From a checkpoint of a small mixture-of-experts model trained on Wikipedia.
Size: 10 layers, width 256, vocabulary 32768, 18.1M parameters.
Experts: 8 experts in each of 9 layers, 128 SwiGLU neurons an expert, 2 picks a token, a sigmoid router.
Training: 423M tokens, 6461 steps.
Below are experts of layer 4 (counted from 0) of a mixture-of-experts language model. Rows are named down (a neuron's output weights, with its number) and show model dimensions 0-255. Each number is 128 + 24 x the weight over its row's rms, rounded and kept within 0 to 255. Numbers have three digits each.
Before each expert's rows: "comes before" lists some tokens at least twice as common just after its tokens as in all text. This comes from a sample of Wikipedia text that the model never trained on. Tokens count by the router's weight.

# expert 7
comes before: " the", " to", " by", " in", " a", " as"
down3:160106174084157115102088100134155117137150117143128137151113108136067124090112115128124092095141112119116141093128126113154141100132107156080171128169184177132124124134102113164102157143120071107132137150167156113131138179094121135183120112142120132132146112115137171116143123112109124106127133188166140104090160124130096108124073102121148080110120116144136140113141157127096115095110139121132141099134114147111138155157141124138102130140153096139147129158081143092167102162128117110120107122094140107133110106112104137155139146138130136111144119093148139111080126102099117145105133092073103137154125128113154091117113131082143141106143113079158132097137132110198101124128118144127129136122087149149132158128163170138119073141160130153125149102143111124125118092141161
down4:065092101147156123130074092159116128102097090187136125079150118109133136114107148129149168148086141143158160118108116114108134121115133129109139114148120128091152111125138101104153118104123112160139088107110152084080129127139112130113110124123172124146133100131132138116093139112157136151105161181126113093155140168110097108118101142127137139168119163119109125152123135113116145090127120141161143111140139144153127105122119074131117084135115101087117155147142118126104097143171103124176123130137145108130128134159116136126134111093119093147174163086149125141078187142135158152153128165099081151116149149140122115119106090136113135148109132087127149124159104098152149140134111126148150164138128138157147078126124061147139158148131132127121094118104173178167137118154097
down5:111107137149115148147104093155109096107139151138149126094132117096093132119188134155171169165144139113130069167146141135105120133147139140131105136116139119121129098132165105114139125157084115185104140115078089116144154139124139123132109121152128126137132136166127120133141139148150109118118161135130158175111150118120123129155139123122153165120117081158145130092132112109133082105143127125110145156140150154157161155096110176139103103141074102094134095077117179086126162121112118186100137145115133090141117120107120173124141196104130128132118142124117152109135119147159154107124125147131140122113140107118116150103146145145093118127126108102076086081114109113115115104130137132171143116183102130173108160120165114176150181126105132127135096155152101156123093141091136
down6:139141155133111103140101107109088114105097156155130133117131110129136126144109143139118098099154143121114098132099107101070093120097109118104115147111139128156144107137133148129155150102141116138141126114143080159131122129138172162120144160108098154163128133111121091083140142138163139133087167090132134138096125097105139105095152176106046139125148111116147133127145137115126153154121155111150091141106108151137148114137158146101158108132143138150104106124170106106130175090096144178151104112134119148099136155130153130094135121109140117110092128118104125145151165094104145149138123133194134087113104141131156095155143172139103152089120159128169143109164140161124132135099146110088108135131115139154111124093121158169193109106102120118084081178087131140136092160147122
down7:150142151099092138151082120133132141142129145144128122121126087126110158128129116152099123135124136146105153101123119151115116126152108108145146140181105132137166121155117138121091150118131126103156092148120108132141123109102124120140131111136101093130139135104177132128122116052135133135106121112119121136121162142078176126101133111144145092131139143101159096128135135167101119132128108163152115120101121140111112131150144135139107117118145153111120141113106144171144120150084151091103153153115103127126156145098144097170086094149169137125144119128132181158144130100144119166124102111131121110099110143108121151144119158119131129096146152119130111140135128146173066099094128108140132090130182115111124112155186138123112000157119130154141091163109118107109143127107108
down8:141115094110177113100154146136125128170102126156128143092133105137123110143167123089151142085122156149111145108116095138132162131112097148105109121140109117136088138134169090108115080144098130144108144124079128119130195129125109138132123147126107103125097130170134102165165132089174096127141141116142110127085116144092128125118128129134115114145101111131167117135148101130103123162063127124093086132094133107134140146137124129102156137168070127113201117110138088133135123090148136094108092152148126141103137114115124103114136161117102090091110130131132153137174156145134124138114132164125169136112111095117145121175156100142160180107121147174133124101113143115141150096103120129124146138141113145144144113093103143128146189093160159083131182121126083138118127131164150
down9:131074097127153152145105111166179138130142098172095098113159120118114127143132126119103138130111135132124182147138135141113135104130103143123160147131112143156158086112088128136155159124135088119139118111153119139156121160102132101067123128105158095127129161139116134154100168147106104131087146127146132139112124134127127113123155106155111125091142137122152133119148132143086100132161110103127145062161149169137118099124106151102113160150112101137107104128151126099127203118117123151104153126073180106131136136116120167072159142121131180110132120096091142093141110121109120151122111119156099128164171137120137153109127117095108101109132117148111146148114152075135077117091146172174125131125133141120134114123121113109187056104124094129153089147135130120147117132085128
down10:130134174144126125118132110153106114123131106154123092161143130142129155129101140146163124124115142101119179103083183106126122123163130122112129132119146111177124070138119163151071128152141134129119132142134107118153119090148132131125092121124154146155123126136090116096115104115000172133118160153155112099114183124099136137125132110089136132141170145124116143113115128111146122132140102124105137101137083117161125153146129145139108129130124170104071151091131120129151127148108104117158119120131113151122158156132144099145110132124125148140119123134111113145092146140139136135162121118127124106119160148154134132148128127107134144104144135123155120119147156100135070150161120114110105131120144122104110111140115182102120000134147110128136143108141126130111162158114126
down11:099131154148148105159126160134107129119140084112168123139143145135143114120154084111083183127155137122111132127153143161139117155105106112139141081118127102104132149131181117121131115127117133151134159122099128111158096113155148079144156163157152125143164139148119079142139118133168126114175189130120100115139110120116127172129162077144149118135163109112121112122083175148139164129124146142099138138144088118131143130091089132157135147120113144131183143088140085143151111123152164141160090101102071083133133132107159141131149083107124133162165152131084094122107120145129130146139087140151127131126136132111118123148104126132126119196114158139106097104141134156147154148120123110125153135098115159122117117134128140108123227129118155137120106129105088169121143112149098
down12:132058142138180095093108124152137146111091137132154108179130110165122147102128124093130167135077154132163131130118104137142080097120136129122106168119122110145132074119107145134123139090133125119170133160146159122098147144146137129115114150099158108145119125133115114163124135152083155136098130097106095131109123132158163138145111139123120139156117143132116138131165108094112128103156101142133166063144111146133123084161149123126115097098107143104129126124146091126161146120119147134096145130082156182147165155131078114134149130088131171124149135068126091125140159088127114164124106070137126091123125134139158148123131116112139123128142166116109151132100131098138093099094123081129108096141103152152128140174112146089122058112154104136142091122095149104135134137103141
down13:108092108152141121146104128134136151131108117136139118088098074146089124163118113128108116097107072133131182130134152124151100169142148200120128121155120163088118082132109104152149131145132148160122100114152178104118128131159119086142120106135162151136108142122104071091108110087122113106151089101115116141148190149157103122128090099113131095152090142133126088132138101163100145118127072169120119093134125124131136127154146146151102125133176131147164107106123124138121140122160108092093143090155123118149125148114129124142137139144109145144156137155145137107124101153119124105121085120123113145108096090108139113136121105124136137140118148093136136108139149102138149112118080112136146129116134141105133110090136138127109222102188083116093098125111165105162149113138114
down14:087163119097110140142120126122150170149102117106136139111109050146177157141142109100137096103085099101163155144106167139100136078145087138122127105120089174158099122153098142076130134127115145131139159172131111131120127179149108097113163140110087109139107109107114148128113091151147135144119084130170130123117072090147134122116123125160104130117142208131138119136144108121124100144121149085131110115128142143138138120108154108125113125128098142108153153145100113171134158130150126161137130135125160120125141079108145093106100124097149163127113117177099177125141132129158132131141121110095139114131153155158148188150133124131148120136137150155122151122150153134164144085100132131144113169126116125111167130143135102145133126092091171140110188106125118134133107168129166
down15:064100138122186151110074132131136100126129145170110126134165086130144169135155130122143085101144110157085154136112140114101112145125126132102153164123135119112215129141154118110083150114166168116138128123123127129123115109134114124145127154134100131150171141133158113121148072100207120119112133151135096143097109166117129124151164129110136108120129113153142139149148174099130149108114146147122138133136162146099112116143111116100132108089142123121146128081148102099124140125114145138108125074138155130112116138163114146133128126106159129110127127087140155152098107073128139122086104175138127145122110093153150081116168140113107174093113142150075118090124134145123115097134142122118159130162121135115194158086128120151093155130112105089142144127164156122138120124128150
down16:102139139094138165122140071175147128132131119100086127131114134104118129154138124194142139126167126141158133159098163157116113118101118129129149107113123109156128146145110120139171104092103129083136149138119131104131153135125160105133106123114106109106112136133144104165134130117117094127151155138145117106158094110106161083114101197141156105123082149131154075103149127155128154148087136135166085151090135159179166155136142102091148123147149138158173143126097120150146091133128106135162108144103146114159110151104181117121135126136147098114164126118152126117134082120145140123136097105111093161124145204148090150103139099088129148112146089107144123153107120133142111125133149106126131111087192094117127150154128118125144078170142134112117105158125153157129158122132126
down17:129111113132166167125115147129129141118132148106148137148099108099128111154134125123073131114163144077094152138106149144113170139108113129133107147128087095129138124140094140164149117139072133108121140109118139136139118097121123148099135147143110119115142112169145111134057122131135091144093205085116137116085130122107148121135148142142124129138132131110125167115115146134129109066124058145142098146099147153114125157131168142100138096143162117124132130129136155117132154159104114098150105100134125082158125130131117100132142147165106095136114075104122144129151124140102120158104127116144115106183144112142115107172143158104116105133110133097145127143148100165115159107120181103076083089162132137136160122124127118118095068151152120151090145101103084135145168084085123
down18:138127062103124125142133143145154132132128150105167084164134140153116137107103110137124120144126131106114092090130134112103133163122113129097138101142162121163085145136124122128086112133111136173103182073094146097186118111137160135148124106127160118089146137125139136154135147170094143144134142119072120154116112164160157153126112121126117152137133121128142123163173116138095122133130137153117144110113156129104168091181123123119130091118132117134142120057121137128125101133097087101113133137129094169108122131155143105135141089120135118115111122133138113154121158137080114160136120180147110116091097129120166142096162150207174122126153115130120151106150116114089164096138128085141094105114108143120116128147164092120138074163156164111104119101114096105110166124145109
down19:110089165133101101130110133150103160140103141139108140096131110158114114117114152151173105127133138139154141182127100152140119109156151123124079099141085098169157114105156160098130152130145129110105117110104095158119070119198156121139146126142139176138155134106153126148120141131110107148123145155110154132145176132079123105122110111170152124141160123125142182156119177108125140125098143111157095164138139114136153124129111122132110127079119091080123124140120117091130112118152144070099124136136110110085160155162117131104135149126110113101159139103165131147117105123189155173154120127101146123130104112126125153162122113136179118099153138125131138106142161121140111145155072137146130150094171103124086136104107135147150106064150117100138158151128158140131144157131101
down20:142111126124195137147122144127127098117142156106136134167121125148142144123121090152139115140115127133087111140144117142082092134099105091103131167136076136122093168165145071120118116091124118131122163113110115129116159105147172187129145120105129101104138128149113165192113134122177152159136164160146114118128090163154127134131189123166123143109099097148109144123147106125153125116111138142120170126122118169156135142127131152143107092114103123122152143129105139147072118128130154152132097128129102090143111117155101079112121115111120146123131146110066147145088141068129166158200117130160123109119133107137070142109112136108131118130134142132147110124141121150115144098159166126176119127174097107135160101131116127156093134126134136117150171111123095108153136160089119
down21:148136106092149131175094125139126145112084145112086096133112152109099131103122112133139156139134098143167162137138122104136135115116114172092118134128150147140131122122146140062100111170116154150120156125098163103105174129146135152100173149129110119138138163124089160151100096123131153114096131122112123102152139147150127125123143105122123139134163152127092130105145127106146115152177082090129141116111142161098083115164120172122140153139122136164149158151102150192143126114120117123177162110143107117108091158130124124137102141101126162128110092077126135162083145100180098117076133135140123125181132068097077120118122131098092143145129109173123106120061137094118129128159098091132129096135106123176159128128117129139127079134103124139117127150149124143140132120110119
down22:138187148110131120155108155120140147111134161131132132155090134095134120138120103097112126142124136150123144141131155098154124128145109122106109125148152126117149135134117104115114096153102136075194101121128159129169136145139159136134036150187107095137084147126144140127159099090116149154132112142102152103166087114170145148107132121087077110127089130120136120117096141172139117076135136174131159136101133118100170160124141185093119163132116083152113147130109136121141098127158116146119133130139117119169143127113107144150145105159126168157142144111128097135102149125110132108142135104143105148108090132131135059112139150088115146129158121146161160114101137181114118134175104141142152120141190114131135120157135147115184121119125128131124129102149134096120123122181153
down23:156115140113132118140198091136113153127086173135133155107100136111150135114141156115117126156067147161146144154125124128125147100061081134117114114117126113128128138108131128129185106131066134073130108110092133152139125160128121119117146132149129100088164136140124111119094125110103107119148128170140131133142144120084135137142121108154133158120126110088119075142107081118177147122154110114163076158147132100128124087123157149141121146134113107099183158156129105094135145147116117139130112111125132110128164167088116105135103190142129141110129132120102149104150146146138166144124118138068170147126169101126101147101140100088093103105106111143127111135150101155153168130118148080142117112124121165131138125147105123132083104142137180090121159158152156127137132107102130
down24:079096142092106154096129116143092155080124111134159162119123097113131130098126154128122106123163123136137166123076099112114149066096171112131143129121109185126144131140127109115161090124137121101096119125118145103149135158150128138136153102105097106106164130116152118142163122142138107150113095131144161101151098122170176123113112128104085108129122114106080121122130127166123146116139137134161104094161096122099154134119126106126098097180098132104110098120118117152132170082089116147115131130114143188167117131120128132098147099128178125166128103098131121067141134106128157127096132154133157148126164150120101152116183128155110135154167129106137172117090125114149121140132141135139076104130128093118123151147158153107111056124092138135104129092129155115116118103123159
down25:158150129147167144154117121162135117135115174124112106109130123150135142160164133133170116131129109130131118142148130106062147101100101106135141140166125163181136113166145132120106096130118133156144106111124162107129139136128143139146105160121120103126149133166134139155141057123081129174122145163173118138105126115112106161137113099149133156172079105170121123134129125143110149111117135166128111143117133140154149147134088128129119105117160140131094080130120131108170152116087120132154150142120120106105178121116089126128113107126121097120114118129165120136103107143117113118139159134137112111161126108167101103141126113114124090130136133107153155146119100148123144165105099091102116128120123145173130137144105166135093000116097164090099129120127138135168116117122144
down26:152109112105127109155154126151111139160127160139129138146117085127141105099113122129144118094091131122126131102135127156166083126114119137108142144111097111127110119129105121169126130107165141066117100127104120111111149174139096161044131115129113145098102136128116150118081146138079131157138166149098122148096109118151191117159098094152166147138152118146085151108161113141116131147137121159126112141135143117192183111169107135154149126130119167143107112072134114157162148102101125142144138115126165131134156152127098103148130149149145144119087115099113140106124169122163142122134129093083128108146174183144088128121124114104109141150140140124155125136123092120113116155129160127149126137118111144193137082145062117148127137117135142100132120140091109094152127146165102
down27:112116116180104115129113139147136118104134169123110146157166085130096127090106145116137134153119142097110164153147109106064150140140117150157136080132123160133145118166130127133122131126108153125129124131108132072106092117131155145156092103117168109150156141093095135127149126152107095154122118110124109092157150118145143144115124108169139157164139094116146119128143149138103129140141106143092139128157110184099103117129094132133126072107119149112130089146161160157138126101137141120117143100052174167115103137117128151067126150144132115145110160112156179120138143088154122128133151166155088120159168117165106101073107116126132101138151149102147139149146098118130127110066110108115143094127114177144147107159152119118150124147170113140159135149139170088126105109107111
down28:138144117121133135122142144114151114125123154203080167123147167111137094085109127104124145122120157121159129181092139123145146109128154097116145096076048142140125138115122159134147128136143127131109173143130142128134128120128134134138111124185126105148124182106112096126133090125142123083173133098174106146152145116107126120152136124155138107103109132138119171138128134141091092164134158118202142124150142143089132135118101131125117143110156128098085112131138145153133139130115144114133132135125175174146118126153150166074154114115142143141102143178153128157146113135124133108140121127119120110146148148141088149090115129187164121120062118102113114105142135138102113135140117119125134122137089126104166138149128085119177211119126072116133114122146099124153133127130095